config = dict(
    hidden_size=160,
    hidden_act='tanh_gelu',
    normalize_top_k=True,
    vocab_size=10404,
)
Below are experts of layer 3 (counted from 0) of a mixture-of-experts language model. Rows are named up (a neuron's input weights, with its number), down (a neuron's output weights, with its number) and show model dimensions 0-159. Each number is 128 + 24 x the weight over its row's rms, rounded and kept within 0 to 255. Numbers have three digits each.
Before each expert's rows: a language model's description of what the expert responds to. This comes from a sample of Wikipedia text that the model never trained on.

# expert 14
It responds to: Final digits and whole numbers followed by a space, mostly in wiki tables of years, votes, populations and times, such as 0, 1, %.
up1:124116089152126120108157126147126129166130139088159146119150144115144116161129117054147107158091126188126131087144128141173125130132122143138112151086131134138108135113126130106125081123095117150153107164079148135117155112175113135164129151082116117155112155174115126114124091146146131068119140118105164133119162170119136158142108142134157110173109097150146101098179125155124110112099135104137131149162134116157101082112138091141134147131089119142115110099135141088120156147143109
down1:115119170130162116066143119125135123152147114131132131097129075146125140145133149108109129140126114108167122152113130184081112064079141152123159121112157152150175151140147145135118191124112161141111127110154140125116123156121124162131116167075159145056115146115157091108144131125138138140093121137148152107134122150104164121127157131144143124127143099124119130122120102099134185156129151099126097129091098131145151110115094121120107130148155125115115102143112107070119099167109104
up2:136119083090134102127138114161102125124134157116169111123118136118119097116141131155115142123131145126115119152129120119165143133188092100125121115125117112127105131139107095147109141147118056133113122135129151083090139099144098093118132062142138115124110136141102143123139109078148110112141104140094155124125131120149151168143113110099127135136158111158132129138188128108065102135106114134109166121123120077070129129135122109092118189179140128113147135077114118129109098191132147
down2:070107113120081126165138169136121122146134137086127107142151134140129134132108112127128137113112137156128129117141136145087110112117089122128108096147115100109155141131201138165118072135097192121124107097163139144140155146113112143141080137132074160163118144127128116130174141120135144138111141123118093143101102126116144109129145132126168151091155145100114122088127162143145139112125127136090102146171113068172133137163109095155151150109135150097113111148177116126158132127095165
up3:174126143146133150128132114111157147155123120100117111114170142135151127118143175171139117159128127122086086133157118143139089136111157142147139161152124133141134158118101142067134116126118157166111177112138129100139113166146091093095167114137103135173109145120132154126140102106108120147137111148112145145149155111134117139098125085069087086093158163146060123147108149122107165137142155131141113140086148088111106116114113140103152076108102110093151157113121114113131135135124161
down3:158121123144125118149135125082146117138127116139097119133089136109155120140067113130177149125157120182157133139128155183132116119159149143112103147143146099123153082083152137170096121103170171110143138100125140137160144133089111105124178127138124098097149084165087131139153105147155136094116149182155133156167166168114150084109143135120165096135122157088104151137113140114107143151109129133137115141149138140105112104142142124071142132116141126156110130120164154124115127108139103
up4:182114083102116119134116115140135135139122127114107156158120178106159162110204138153090105115132153133115112161168120103124124150154150104118146118161106134140098124122122101106140073088100104127172150099143095128069126150161164104132143137101074122178131170137122104130147138141149152112145115127085087121097124118162154115131164114135104134128135145162121160141170170148111145155126148127133122179113122113116169133137095112125121158131123084105111127132127117121118116107150122
down4:156110159095156131133138146102138173125119151069154099176115150139166130127141115135129139146133152131105155130100150101152122141107106124137138171133093124111112123101098146126137129125130109131152140153095155127143171122127104135146155085158081106127191183143121127124160160132129090147072117127110139159142130131185106146144135123122065159175139144152138118101154100165089144135139146147112158171151120143114105132134126138163122182142151096133121130145117115111109100135140084
up5:133114090147115091166106103126121089105165121112140118132096146128179112125138107118122162141170142108152109094121125114118116133175097107143134129096103106137104141135129098112102122127117138111094161116133105146126111109126138068101136123141089097107117154116168142172103104099126130115150131122101111062157126161140139094120161117133093135111051100122115121119147147148146111156128123153080167108125093165097133118121135106104136158137152114104143125129174150122094054125121123
down5:119136157146113102176128162127139130109115105124115151188118109120080121119147123150136117120136135146125114170099093120155114106081123123136150109109119123126104136159097097120099165136156153111131133128162137120151093098124099116138118165111146119132121119156103117119072158122104091134142113075116163134112160151137127117115106130148113164058159096118138140161111149144140078142128148086096139069135150108124147116127129114073113133093118092111185137170118116175133129103139104
up6:096111120134152136086113111107137169125141125147082136130144137109113125136122161148142139151131145126134119109135154150115091129129112120156153137098139143120106142149119130108178081107074125183105102153137161130105131145103139083156159159075108103189106129134121169109179091139118106095131073106119188099140134139170150133140158111136124120102125096108124090119170096173120122129116124124100119117131112159154111140094120070152103154154137124133151127110136137140153135128088129
down6:093086135127148158127140121093141168127128156094104128100121119096144124080144162131142124129188092132127157097096136146120144119143130156146157133121140124098126148133109123148113160157144124113100102168148166092104101132164165127120093146130132145106123164097150122107107079134123130129117115116132132113084105138122104117129136162183085092112148082118114120103121150117140088138098128139137110109142140127141072099122101150135105144169145152121137095139160199173098085146112115
up7:131126143091092172183158109114177141105145135089143109133125132126161125093120166167128120145155128100128084074136125085129143114155117113150140132110080122102155124113124084109143151133150151135114137151146119141139115145161167089147162123125144114122120132182171122149142103135094140117155107101129125113153128171126120109110133112119156124079119135105134104104129120088093133115106126130161156135108100158072139096098146081091100131146104102091152147145125125151154072137125131
down7:169115108121136113116137133102117156183126088134149150136149128091101117118157110091147132132122149156152130116161150140107115107142107145171155103120111068084155111172170129171102110122123164135137140158123162139137095154128115138112067119139070146132135130075146144179124122118110124116121143154119150110082113145103116156083116118131122103084186137145117138122108131140151131127138122138116126169196126136118123145087121143156124135084138101112107149076129134131155141112119129
up8:141097144127077146083152107127111158103115161152135099117161154114119098099112137115136144109100155154080117110152153105093138147169178102152166141139095126112117162101079129128142149129131100144117134104141118119151142158172146140111146150135096132109107145146133127172144104143170151137135136164090155073160146111124140092082140102126116119126112143129084134112100168121106149120146149100172138101098120115126153127121104121122147092105115152098153127085172112097123079122132151
down8:141125112127156144061131084128134123122159151108154124101113167056110109139104140151150131138120151163111110124115140109128140124131140159138133140138129153132128097064138155153105161124161092084111134137134098104124181109115151120116166124149122114126144163176072108137143103159113134126113110149142133128170128145149119105111146134134110126141103136142085155134080159116078115115070152137120137120129169140086093092116108138121119094139099132137129151072128142116138086158149120
up9:089140115116084157129118109112138117123145107135142099199143140139154106149135145144128167150148140125137152119159088130171103137150143151139161149141117148150127135156142093132115137119145150185067111110094140091144124115142106125120140116147094150145154166107098154100135119092121104198146141162117142125147136175109130123126159145059157115135135128131082126130130089128102163135125144124078153169088138115114122128089133118109146138099109112111180144101103128108103132105113126
down9:115170126137134148179120128132109126122104117097119099130099145148136098117133119142095101105115131144125129123148108153112160115100119128111121095149097082108159093149153169127071091106125186170103122130137128170165139143139126150134130163135127113109140090125126140135121154124127117077112135135137117105119208157106127092107074158140100091118071157128136102122099105095151161133117121133112118120122120118097128117157147136094125123104133083174082101095140136159117121114162154
up10:068103152128144141112111073113131127135144134100179128116131146134104103075094135082070134157113139142076135134095165139105117129155139145168117112143118155150114151104113169112124141115123121147118133107118164131146134101117106128153206124132152162137076168137124156148109115098138109119159094157109123131109137148125154146140138130073143107104126139117076122142132156157109136138088167106128096126120140092108132152105129139110142107157138125089122117125105096095115097173131127
down10:151146148174118130098123120150128118135157119155125097111080131097149094142125114125114135085134082149072147101126133118108159085126146155105095128062124173084158134099120163148154148102126145119138152140130132098128138075134160117106120130149178149154114103110142130154149126151150124139124136122140141085146118132125120172133089118120124077138120126160101099122098117139142094131121169143105118101166142159107128108109125150116155078145100101152098117115109135118084078134103093
up11:140112159128135133131159107122147136134163135109084135143167154101197132189122136116114097136116132112155141108131149100158090111133141122121119122123115135146139115140138142118089072139153115175118168154114105130128098177150126148134117130121092125150117142121171183123124159150088117099155121126129121110123151130125185138136122113117110128132118124147094090127139138136143109143095136107086205179085130137131125085122112090118149122098121188121079152134127113120110101110157143
down11:111144109113091183139163079150082130157101107101125117128163138152114142118160096103110161130125166126158147122143131108115097147065126172109132104101118092083142128140099130159147109129138167142156121122105172179111144146165143129146096125136149118093145118130173145136127109138159141135155138169111150117109089155163112081108133125127119135089125101142115132100126130128133166134126140099109118136130096091113134147109135123142170120075128126096150079130122096093123139115104174
up12:158106107069141118131150113112155096118121174129138139131158167095149126101099122179101142129122151131096083111122117090149119117156159096172123163146095150147127117132109126119160170182141139097178150129129108129108135133183118095133168133110113099104131151133150119179116153141115160117144147114122113122198117131113160112126162127125084140135105160117106158104125150120126139116106151134139121144106089140152123089128135158121099169160154159126178126122139137117112093136160117
down12:133106125107157154112149125095167153157168110126172107128105204122155133114150146127148115150162142155105130111134128100128144147129156128129084175123147165125099139105109118160124157157106116149117115128072125124125164146127145139126180133156161130129105141145119103097143081146089103180141128153121118142161111094109153158131127126112089132122127170146152118138160131110083145136114170153126133141114174103110132139180106105154084133125084113131159150134135134108123091115115085
up13:120117127110124155143156127112132178166176120125110117175137171107130127124158160137121103160109139126116140135082165112137088137102121101107124117156100141107183144078104163145107098149121141161123155138118158125113118132148117096147169144112112116166134163114139114102114143132112127144146124083093154103137166125147181136106155108082117139136091168130091110138158125117133143135115155192135102138156123154126136106140075108148144146091127115107136087132155109077113136114108166
down13:123114149093154099157139142114160111128111120151105160106096117134143140144153125143103099173116125130099117111098135159132089180140108137156118127135150121180137170184095123129167096149117174119135152090127099135144113146117148146138122115157150094132149125106121122131108155108177142159153101099162102148118129099092137154155121153113108138188100135120112109157129115111143162188147125142109151160127137160108112150148165109169114154175082123120134106149116157166105108148114140
up14:130131121103096117166110105138128114118177091123151130099103137136112159150137156109137152148127127111130126074107111077116135113163106146165117115127092119113087131148156062107168120174140093151128142130126152131137104113179184111122147168118120132103117149143144150161129119121100116114134139110128129086104131192118103115149140116164094143115103108134141083088116116126163102097100120153166115133139135143106114059114149121134112123118097126120121155134182153154102115156132101
down14:093151151162128132146130133121126127135092120127068151101119101159089145111132141115132118139110139173108150112115063153162112120132136165149140110146181150160175150127124106122127136121168133123106107127128140126102133114120132132139127142143157155128124121124171104113138147116126148098145088135154119131119092146101128129120119136099109144075129096092125163137097161176126146132150086099094112100158145097140141159121140109102144082125153147077148180151093088165134170113078115
up15:171119131124161112122168109112166166149126153081132111108144146141087156075102177123143119146136117174127122100115137145086101150112161122166133137093106119122164179103069141109114125148116130128119165142135160114123112139155109092110148143145107112151071147165135114108141128117121161150115119150107122121112157136143164131096099067130108118133150149166099096153148145112120123101116151141148122140109143153108141115143110081136163129127092102093114158166155101114151125127146162
down15:133089133110139156104152134113135093149148127127161155114106143145112141141068101097188113129144122143124118123147155148176112159137118150111135147154130097133146113084126155158073131130141178140119158124134114123160113152109079109110128130111116096083074116150100128112092063113162166130130107145125170173129158161112115149130160130134140148106139151120095168095110142102116129119095145163154151118110118155087144123087120123155103131154129129095162148136148157101121111136131122
up16:154129111068119129105105112131114120156146106143096177162112158114135079146138116104165098144143139183135153152157083087130120149124107115130179165115131122122098154120151127124090145150120121140133169128081138092127098124114133150110134068165117154118166144167128184143179140135119108120143163148126135103134147108119129133130101105119124141108170149157151119113132123144109166110118164133085127102132104149127148096156092098148089119128118149123179158131133135130124108094155107
down16:094139129116090132178135118105136101121145130140171115130147175111105135149164131099109134130111138131132117143098122132144103133072144091137104129121105119169171170182153156140156141152141142097120098090117135130108118158123106153220127115126135118086128129135108116126169120136093126114149112160115126145110115137167128169088109109077144144119112156138119163134162128100125129123120099077140162107141132145143134130132147149134116107153109119086132133164113079161176142159130153
up17:101117107094142131130118084123116128131123123154097128160112152110080104143114120147155148154143138114112125132136112092145128128155109160170151156133099111122105132125109093145096119184163142120109137110126147107122104077129108058092140071124118123122170145107110103113179113125116130102158125137101170098122142171112124119150183109177143133095116134097137083123154118132134134149109127192089155090133112195139096114141131123155096142137112123139167127146123132120127131149121132
down17:174106150115102120106176126112127139122148158116155128159118173093134077130151081134113140143143162123106132124103167078137134113111142140136128141096115103097121126129111137146152160142119128142169129105110122141107129124167131112110088140087143083091113144105122128131149107119133148109150140117105113069099145110103077142138116106153063117156125149153150138109139112120102103102165140164142154137086119146122108110132100142194110149163121092161158114145132152150081087122119137
up18:182113121098145143133163120133150115108119149139111144107137145125121148061138146077165106104116111099154083151081172122091123132119176130163103105124115079102155133120110114154122132146135093143114132114149134138084128155142143082146123165107122070146087158148146118143088129101144147140138106136124130108105089181135126122107156074149101112118074125165131170121116112098156103122135136143136126130122140155092139093144128125081159151140106113106103114105135127149135124130117131
down18:102127143139149112110160098126094100096152155171103129070149087146130118116187121152117153125099130142089134095105127176165126128121124147129170103147070160142153162168114100131173096095119132095124119156119116128119113136135125156110101109176124121113146146114146133118072175112128170137128103106148135106147099092164138125111134140127181117105143121109137146129115169128130157122138073099126146135159140141153117157144140105117147097127118157104107128085116131138143165132146097
up19:133133135077095126136125137166127134166137129149115134143149149127128145126164138068127126105121098143155127115136180094135131130145148102175141103103111139106190110143146103148081141171132110146106151144121098139084144123167145122124142153140080111166129152139107128116123136105097077127143155136133129109154105113146125146162138103140102120137124164176139133108165105143134121080097145151146153176109154149065136080138110150102127170134086138119122141075120135147105103127146133
down19:144145120149147164105130077140103120120143124175146122088155083179134148143144133161117148116104100168147110139134121182128109130113111131081153119176125144121141149153118117110149121073129134108129120112136147134108115141126133176153115122133165120077130076167175092120141138156146166101125111133126124131151126161168161114128086143158136118121108073080115168138119136120166156161133078089127129128151120114125162160135141103100152092131124124097105154107128108116131149119124153
up20:104125142105126154141180142103163145140131142089131120135113147096137142137163139152122163157138175105114142134138128103135120101125133127123158143130098125130139116151137100110147121162121109148131177147096117110121067123224146116122178183120108093107115151169133123119166102147088114127147090109136118096130107119151147141109139155134118094131164134166114108094129118165098113104081134130148098143119089150128092093118123111140099154163096153122142155086109122119089126122135111
down20:127136147132054168165118083102123149119111145157108158141138091148137132153114118081113138129116124096137159115141085143102116114105154168160136097154153083139173146144116088120144147166152136120125096101139152147096113128128130150118083134119139119101131167137139104127104148144140132121154141151082122134100065139134128103106155182116155102089139110098146125155108155140158150130126125094141128108154152118104131146115155100157136114122169112068138137137132103113101159152084132
up21:164104126144166132196138135155150112118150130148118118146124151125104148135136113128133138175165140137124128093075140079119133137111122117154126137151107130106144112125134098135102099207119122141157109147142140119146099103145100120126147111125148127101117137120151137155142149085150129151119112132122128078121143145167153144137153084158104151105084125111117114095129085116143086106115133207135140094173096147089131094145132166159107111138135140128119133101196156127104107136130143
down21:090136182179130154135158152168103104092131156111093131119137138139100131116107114120128131111123108127082095112090089172223168144130165132126136142132120159185161118146161100095131116118123089128112126142121092120113133146114134145129163114149136116152115127132137168118147149123130162107134113112159131165175122157093130106129115123085148149129109090152155135141146133147141159118160097135088112117148105122155154150092154097104129097123140153125089138143110099124143129119111104
up22:121119082132099100121173123141110146152129110106118147155121125084119097145122107159154143145146169162139161137121128148121131131120060135108137131140139148134120124095115107154104145135114099105097105137093138082102111102169123093116102083160106096122143196142117166098181089128130120140165097156105109091142125131157137110118130143135113121153123132127153132119136107133078120174122111151135127102158055115094121139115097097133114156158140124115130123128099125065114130095108138
down22:111135100121134135107140144112127111160169142121115101145120109145134102145119123143151105080109091123160125153122173169090120084131130153102106091127096095105182147162145127125098148091142140143135141121154146128136104146119140134129102147069109121094138111094143105141125144103120158114132140095168153146113162136126144114131134144138129124141155126078107139061110093079145156132180131094107088102124099161137112105132111130131107149138121074110122105089180149157109120126082110
up23:137137121133084177147142108135158127137171114120140128119121126129153117087130136109111120154120138153110145121106084114138124141136101110139145139133146154127140118120152122108187089138146132162122124151118136086077130163180098158097121142124125128108043145122119136120124111127134111141160121182136140074176105152166144138103159082130134110087091117118109142124120158143132118089141167127158088124158124161134143092139108139171105116112086124114160116095156129069131136128118124
down23:119121135129124133128089112110147082142129122144163092126163136159096133122157130105121134146111115086174128123149125126136117105103078084100128101135137154170113096123156109145131134100128110139113100186119114105096111163136129167121082132152147112123121126117191136124133149144158109153083131079089114111082144130159132179125084087165122079099140114114108170112148133129157096116122137141097105110150149094141155140132141138166163090111137106080118141145121116127109122152138113
up24:116128136131114153123111139134151172160116115129136085127126149115108146139163132125165101164123156157133149147141126176119118148076132129126149142116153127142139148119119143129125099092093147169133112125085158155135127167121099110124111137131144189154122123160116150085170147159074133136146140150113157135209158136124134147122108114096103100118136152151126131168153115091102205133146162144139123161102139116156124155150123115134153091120143137109137142146122129112182148097128179
down24:159186108113124137103143165090117117121140099127128138143093182132107126164153113103104153145084063152151144132152132182151111146111097140116108148115134116105121153127131111131143141120114138121132131119086079166121149112117161135127121133132074122127159078142132102155156090118137109118191097160151098166139136150111105102135133130116125125116109152080148184125129079092119098162084130111106140106131141139122103122160139110145116137098107120128137126127106138092135111112077111
up25:135126104095142097089108113137094124128123188159168129136119137098131093084107107155127158133111163119092145141149123069138141132180126107142140115126125121176153118135128105103135138140150114119145144123150117094123134099112033123111139092113146102117126137121133107128158143081148143107123114147107140121160128109135131151136145093105142111154086095150150076132176172183111106123124150154117141083114140137136102128122091122158125158156126133132193132117131135103119105129122149
down25:108118100115147087128100166158117155109111144104078132098115066118149141146109162167164102121134089120116160140132145134116115132147109141132174149136152125122129110128147117113099124077124128103158151118182126109127150143133114137127121124137118130157134144121099152160106115169133098107050114149116098115110139113102171086127139120164180143160075139078128109153125150098119115118097100130134135113120132153152124133126148115125135161114156116175085118124096165159158146118166142
up26:145122119128162082124175111094116109142138128126149167140091140138099129113113186109139128178127131163135175115094145095116127148133107138159136129138116145160133160128132136127121124162158127132140161145117142121119124120136077125098180095126107126115116157168180161151160155116100143153169092150118160069132160123144135139116105073129143130144102128174145112113120140131130117130137165146089124140135142166151148117137112094190139091111121169126126147146134094073135103120153127
down26:123136132092118111126165155131132137173162126139143083128125158106109135107101117161090104135154086113125115160116131155112107167096142123125131126074089105100147147153141097164132132138128141087144143169149134133166114156093156148117120152102128121149120135103122165141081124126139127162161159109153158155112107067150117163135130135119144155131186090167116181116087162103144146162097136091100101107150140151118152129099111125135113124146166150088129151140127111111145151138121162
up27:167106150149106133139123127135150088161104114115143139152094126151163112095142122081121101110147190143131116121090115098120142142135131116124122140110122170131147120112168115111074110162090113134134142134063116144114115129153097105164155130148090110092090132124144095083138122154155153137162092144148120119172080102129116146060148120129142119149138113117106146141088127152130126136138156127146084097102092112094143148133125128113115088126109136136130124159089100084097120098159117
down27:104149191177143119133149119173132160146152151139135128141109090150122127127142091100100151120130115115175127120112104153110148141051159124126091140070111123124170168179139126107143155104141117152126118167135092151118116154113140150118126147100110143131117114119107119109111172118120104156128149077124152142098123154118141116144111116107149105116147111150193101149151106147149167126170159076104113138119110136169132129106133120121134108138137100106133085145112113156157164105121127
up28:127106141099120122114153104129155094100143138106119095164116166124136143101141127138105131114106167095087115113144094107165100124186180099166135140145120167134100105148099121131171138120149123105145140152119131129113123119161096156119173173109101124137099138117128095139133145107086120127150144118103103084186113137136153122153140138113132164134107142118059121088129125119142162098099178107118124174114093139124151087124113143179135156150127130090160117109116115126098108154121116
down28:167143122120130127131142114103156150146155135126120141140114174110179107111133099091137113122117127126125136138151154089145153148143148143142107176174105121118094160105147118131121166177143103158112142095116100106152137098134127131123123104137113093122119193141089095114161114117097138145115135153135127178132105093139134112131152153089108165192110158122117108150134133121115160125104126171184126111104139111107120136145142159152105110169155124082181111136132181102139106117107101
up29:116143136165111174153122102147123184168131132128115115130090130151135094119138129130176129147126167142123123135129152101125112128103111117079170126129106105058127146076130173142115125116126115103117154122145138147082069121121126101113121129109131134150101159104154126074097114138118108116133152118108116130130137174146164130163115160135169133102116148146125098192125130134153118172124141195131107144116101160122136098134104115141088141116087152137115126143174094130140110149100131
down29:067135117060112113170095138116142102124074141136118138110137153138143097091149155137120093137110090118112131143125122168140074158154122120106124111125133119115097152139137169155140089117126150137114110103146091154141134147096166137132146143134132136111146082134134127144149134123162095141115115121173095114139138117108131071140123182157141114142126153096088104135130104069141172147117086082146103133102147144118119111163164127108109127121117144144100129155117114161152112133108179
up30:158119126153176143109129110130145146126135160099148081101130137142131128145172095094144149136122164118116123145153128086121152137127148151134137158109080094090107163138136098094086141128126135131132163113153114117148104116135114087125137119174142114134099131143143100132091129101185125146115114136115143110141130166142111140139170163128157153136123092129127113145091161152143129113121128181105119142122084153106141111116131082116123153174076157135126192069178111147116098117120150
down30:088142146110120140136103099133138110152132163128126120146120146126155117078155124181163145111145136147098119191140195142131112119088131125128134139146118144117126081158147149144094149113139126100141104114128107145166154124133146141106119163111126125093110153167106117128121127136137121143042126128150149116106115120114119100143142129125136152109084158107062121128093104107139159107091148099107107105084095096149163137122167146055137090143114129111109110122118122148132129131154153
up31:174108145090121161117161122112147111125081166140132160130118158114099153120114130117105117124110123143092111116054167115122100150165171079170133122135096142175154108115093156140152133145132137113146121143116128149079145137145148118166181140092129104127075156157112075145135149156102161081134128135091138108152102122146157142121130123145125113126108144141089151089134134113144128115107167129144083149124102111102140092140141148114129136137124132101124116106129111069100109133110141
down31:142084107141099129134147115104162118107132157102160141098133176100157121121136138138131169128125087119094142145122128109109084145142152069168107136130165130144062145156145111149157142173125127168143145099108139114153092156124169096124123149182133111119059156137109119147136127116115127110127094099126149107122140116115128151072127111134086146117136125109126086155133131128133144115164163142136143141126159116128111090175099128173104106095141134094146128134151166154116128121109161
up32:092069104127149101162173102157110111137153143136082166174126148094122089134124142162091171147137141146113117139098109065139153141134133104108165171132121130134122145102124180145118123168097131109126106111103117118132101110096109126135148116142139111108137183135188157124178117098119161125152078118108101102149112096146168129124128098113135123157140133150133117121144127140097121149115126130152133152128097119127135136136110105170090132154157129142139125141121125046128130137141135
down32:116122150124083154130150129095127096167173120121125143142105123146136090098110147102109128130146043147153166115131138147152159167116152139105106090137090096113073147153175128142129140141136102119151145127160098110134099118098106090135153143114119138101123156143122144126158154117136136140155173086157145103102152120128158103134143131078142113144142096102094145112091151120136162136120140099100112110095111106168150149099112140088149077134154165112127103102144132127137142093141123
up33:126137158114146135160163110128140127128137128128078151149123163160147166146138120175117145109150127103111134086125051132156107160155161149145140156091139129128134141139110067095156106154149134188196147110141105137120110068131123120093132138140085119137105116118136087095146147133124135145153089144134137103137100188170140151125148141129093139111114122114127144157115145131115139131134126152105153151083106116138110133159128113106114171150105137131094135079139118142108093119132133
down33:106100142125134126158131116089167099128132105105122131117112170121159141085159144134129158134179149143107130138084138104139130145129148110149166142083147142123152155128116146145140138164069126089139102166124123139096132117125145124123139160132112140105117099136145141103129095150117112165111164102152181106135146159149098135131084170125107132102178136183117115164130097119117137152149194110087145145123144089109149105158121151097114174146111144113164128176136101141126143124112102
up34:123128120088099125143136107103134186131167135124119163146138159151140142127155119097128122134089090148108134129110116131134134121123134096220135158147093112099153128083090110098116124151127120141119136135172097144134139119109113110135179166137118153176089121151133130101112158125129150058149106103133152073136115154130151154108128124091103142127109157101100105109175137118142135113113128139129172146136148133102123140152091088155096166121121108123166133095111130124104136152114165
down34:111169144136123138138149168107115140086133136107154116151191106136122125113121117133133133105110096107140145140130083135100158115127078135124210123131160121128110071140092137136147080113099101115141118124176133134107147131147167168145120119153125134110156107139110113113124110147149115135123099138082076137119118166126133164133167135137136145136121156083127192141169154137165116120121137099140127137141122122148108176109121161092129131135139124098126147119160088129161138125090183
up35:185118103091145141087144128144123112182105125104096162160115193103110138142205146144145085137125118144145108155148141141145121179145149130114138115138109171143125137096112136125105105096101115157139147119092115132068132113160140134157126115104125124190142170147114101118143141142158139124138143174094116133118148115152145111123163119118136103117175136176125164145141130119111181137131167140102150140101143126145149127127111156124136150125124126076093163139118120113147136110135133
down35:146104168110143155139136098108124117115159143116173126138144110115146140147139090125076124143143111152134129147103162137191117142093120141087152144159078117112105124116099110126128150089117139132142144146139151141172122136100097164173119086102096094090212179117163108128157137141136140141073090162115129182115123113174113113118139147174110132143125133137135149112128119124105156113137103104121121158135149110152114139117140123113115175132140122125136099114156101125119116131171102
up36:108089106111148151114174097158108172131169185153118137130153156147102145128154102104136126150126137140107080115125096134135088140107157143160164175097113108135162162136075087102142125161115126114094134146125147060139117144115119122116119132131104172125102147140129124111111166085124134131115121103101153096163121147112154143105133135096150145150096150115110108143116132138127140109117150129094155109112118152152134118138091097112119126166155153112191114080154146125130135108112174
down36:124105131153154080147150163144152141137129123145087118118135159157148154139083106134138110138084144135136117159124113169125104143104145125162083174122127117133117146111105124094149178124120146119121160135113088080087105127128123094136150137157086077130149151154121116087146129103114117117145103157126102152167135152142155191118099109105134126178104126135150119137145082112133157157137141122165156108088127162125114139125118133143115092180146120153151085125141131164146141175139106
up37:085132080119114124152089105133123108149159140088139104152115132143167112134112104112120124102132165145113136119160099094140145150169095119096102106120143157139126116113146110126051110080113117114130168117109128128127131077144081097131122085145095097124130140135134144074133095112128135126140104152111140137156139129124125125147150136089110171178132106105103142105148124163099131115117139121131106115101089102109133142133114151117089147193103107144186102122124140099108100179148132
down37:141126143169080107117103138134130135161089124163077139131097071116133137146168127163152112117135092148119141140106154148078124089135101125088122117132167129114134110128133143132131133091144150106133154116216137122112134117163098157121099175091154116160119127116127137154103184132145120111092125125139073114107139101100144094161138154185175135122127102095115102150098129120131115110114094137105120110151131134128138126146120103084132119131108111156112126127146139155144144150171137
up38:140127105141110131155148136188156138162142116088122122139137115164132150112151125122156086120100134160113154131158069137122110145106126123142169118119144173112160133129132127137137111095063128167127165128107151130105140156161149164072113171121137135150070122127124167130146104141107104117122156117114150124132101104173150116116112120151147132090161127163114137124103111123131135072134155093188110115134131137108166113145124138140082141104083119106111160129122116089129174100120137
down38:145119115085133140128099127099175093149115088137145105135159131136084145122146170126131110133105112113147118158133142149110142126150045098116094095143112105125087101103125125135137079104100151100135148147138117166081133134105103111155125120136173105137082122143131109111099118090145107125150119125100085120128146111140110178106109133147138105095145129098100206129159153107115080116127123152103119136142149101110169128178111143168139125141120137110148139111103098120096140128138141
up39:149103111112144083150123071127114114110172133132166132113106143114126123090116142141136155136127146140105082143107129058125152133134090097135124150128103120117142138109115101130109145179154112110124172106135135081136111091145068121123173087116091117100131159138156148125106133090161180103130121139095111123148144136112126137127167129125144146159105135134114082134172170176092113129106122148150119139135122164128141088132084110157128100170145129138155105147148125117130107157171131
down39:139162081114119125165100138111176157137138176124123108160075127149128159127119116190140114084154074135126118144118142111111122132115077079124159162124154115124107063103137136132144120109161161107137131120123136116114090146121110173134124105127122129162110135146125122140110139095131123117077139160126112130098123119133105125122113148155112118152105149107136131132155159127134166140112100073133115084124158118145175117173113168071132138167118130106168154111111142110124135142163153
up40:156106091136114111112135087181095114123138129140146145118127128161145136066126153117117092110108168124128150138137111093119128132201113139134157104099091142122127152138164099129085118151119115121100133098123110147123123108103143060110127141165113098118116109124173138123177076086122129101153134122125157087147108134100089120092141112128139138145145064153121116116092117128159125139135132145149155087122074109115138121119139089146134117143107110129095166168105132095131127114148136
down40:117106152141131113135159129099126132148160140148116144146101056150124143104153130146088135127145082137130134106095105149130157157109126135107106105081120113115138147166124114124165102116140150070170102185129113137138101164127125134119146152078117184130088110122117146089108142126147140131171107065156145115121137125128156131142124150106166114099183137177130137116129144143135141146162109099105137156134124128159153142085096110087151144125145148135147102143122097126122182147131136
up41:097133137120079133139140130130140139136147149124091099185123150132183142119098144079108114140125148127116104135088154143146112122142159095128120126125147135113160116109122140143180113117130144096138129141141138167069150090140154123155159156067161129141089148133118144142127143126111101113159113123082086091112119131158166129166135157122149148085113151092103110119179163152149140105120153117129106139119106171145120152128105099095126168154132118119162119099130127066110116110094135
down41:133129095133066117129160129153172114104142151106143115164093170094166109148109089130156154082140131108149128168129115043114108139117136114134102150129138170123116082176112066126144126155130152154150134089121110129137112125146135143089148117118134112136119163110087109127136122115130160150135120097116149150103103111139131151134146084111086113168134124120129116101142116136158129096162160132152127131129140184155120129081102158133118112125114109123153091093130154138115096149110109
up42:143139132123125119136175129114123173190145176142128135117078129143150116128151160165131153105128149116129131127123115079145126112113136154164135124159108158069101106089143168137080137126123116122150141127131138132102069133152171098135158128152109125135128146131154133107165168131111096180101090090125140107123154140147114169155118127117127148134099128148132133118131136110160148113111123171115071147140052095133123106134141137132130143154075118142113163143117099121143122079128137
down42:129136147144110127123080121120138128118092119136091121109081077129110102121158153131127140119139103100121132155082103146134112156146161155122143133105151112134124123160121167117123139151145130094117106062159144098132102102110125121134112165099185112115120120119128090146104162122159135136133090095168118107085148141114126140170129139123085116133138081126144120182116127140178153171143091105110146075086137118130108172152151113112105132189123118088103123122115115151118119146151107
up43:169099101089129143125143098152130152124155139122137134139116169095129109147156145148166096134150124126104074130121128071168116137162153128141125132127135125090117153124093136164164053134131131126147114104127115131106143099144113104127143167113119129125120168098142126152120161135119156156146132162112102081154115113131154137135155150169104160081132183126170123140168106132136106093134167147087114175104109151122158105127112101128077174146141143130114135118158133104097115120147112
down43:148140144149123117076156148107152103126181166092157054153102154120127135127130117112130142114129058140097119113135131113134149126099168127136105141152141169142101116120141124145134175106130152161140104147100110111140118157135122127121142113194127143107132155125111105106158132116139155162120094116120098117130134099114157110105101104119132181135121186156129115095123138096077130122126149182130141143145132103134115109151105113126101132100153114098120099115155129100116098105141061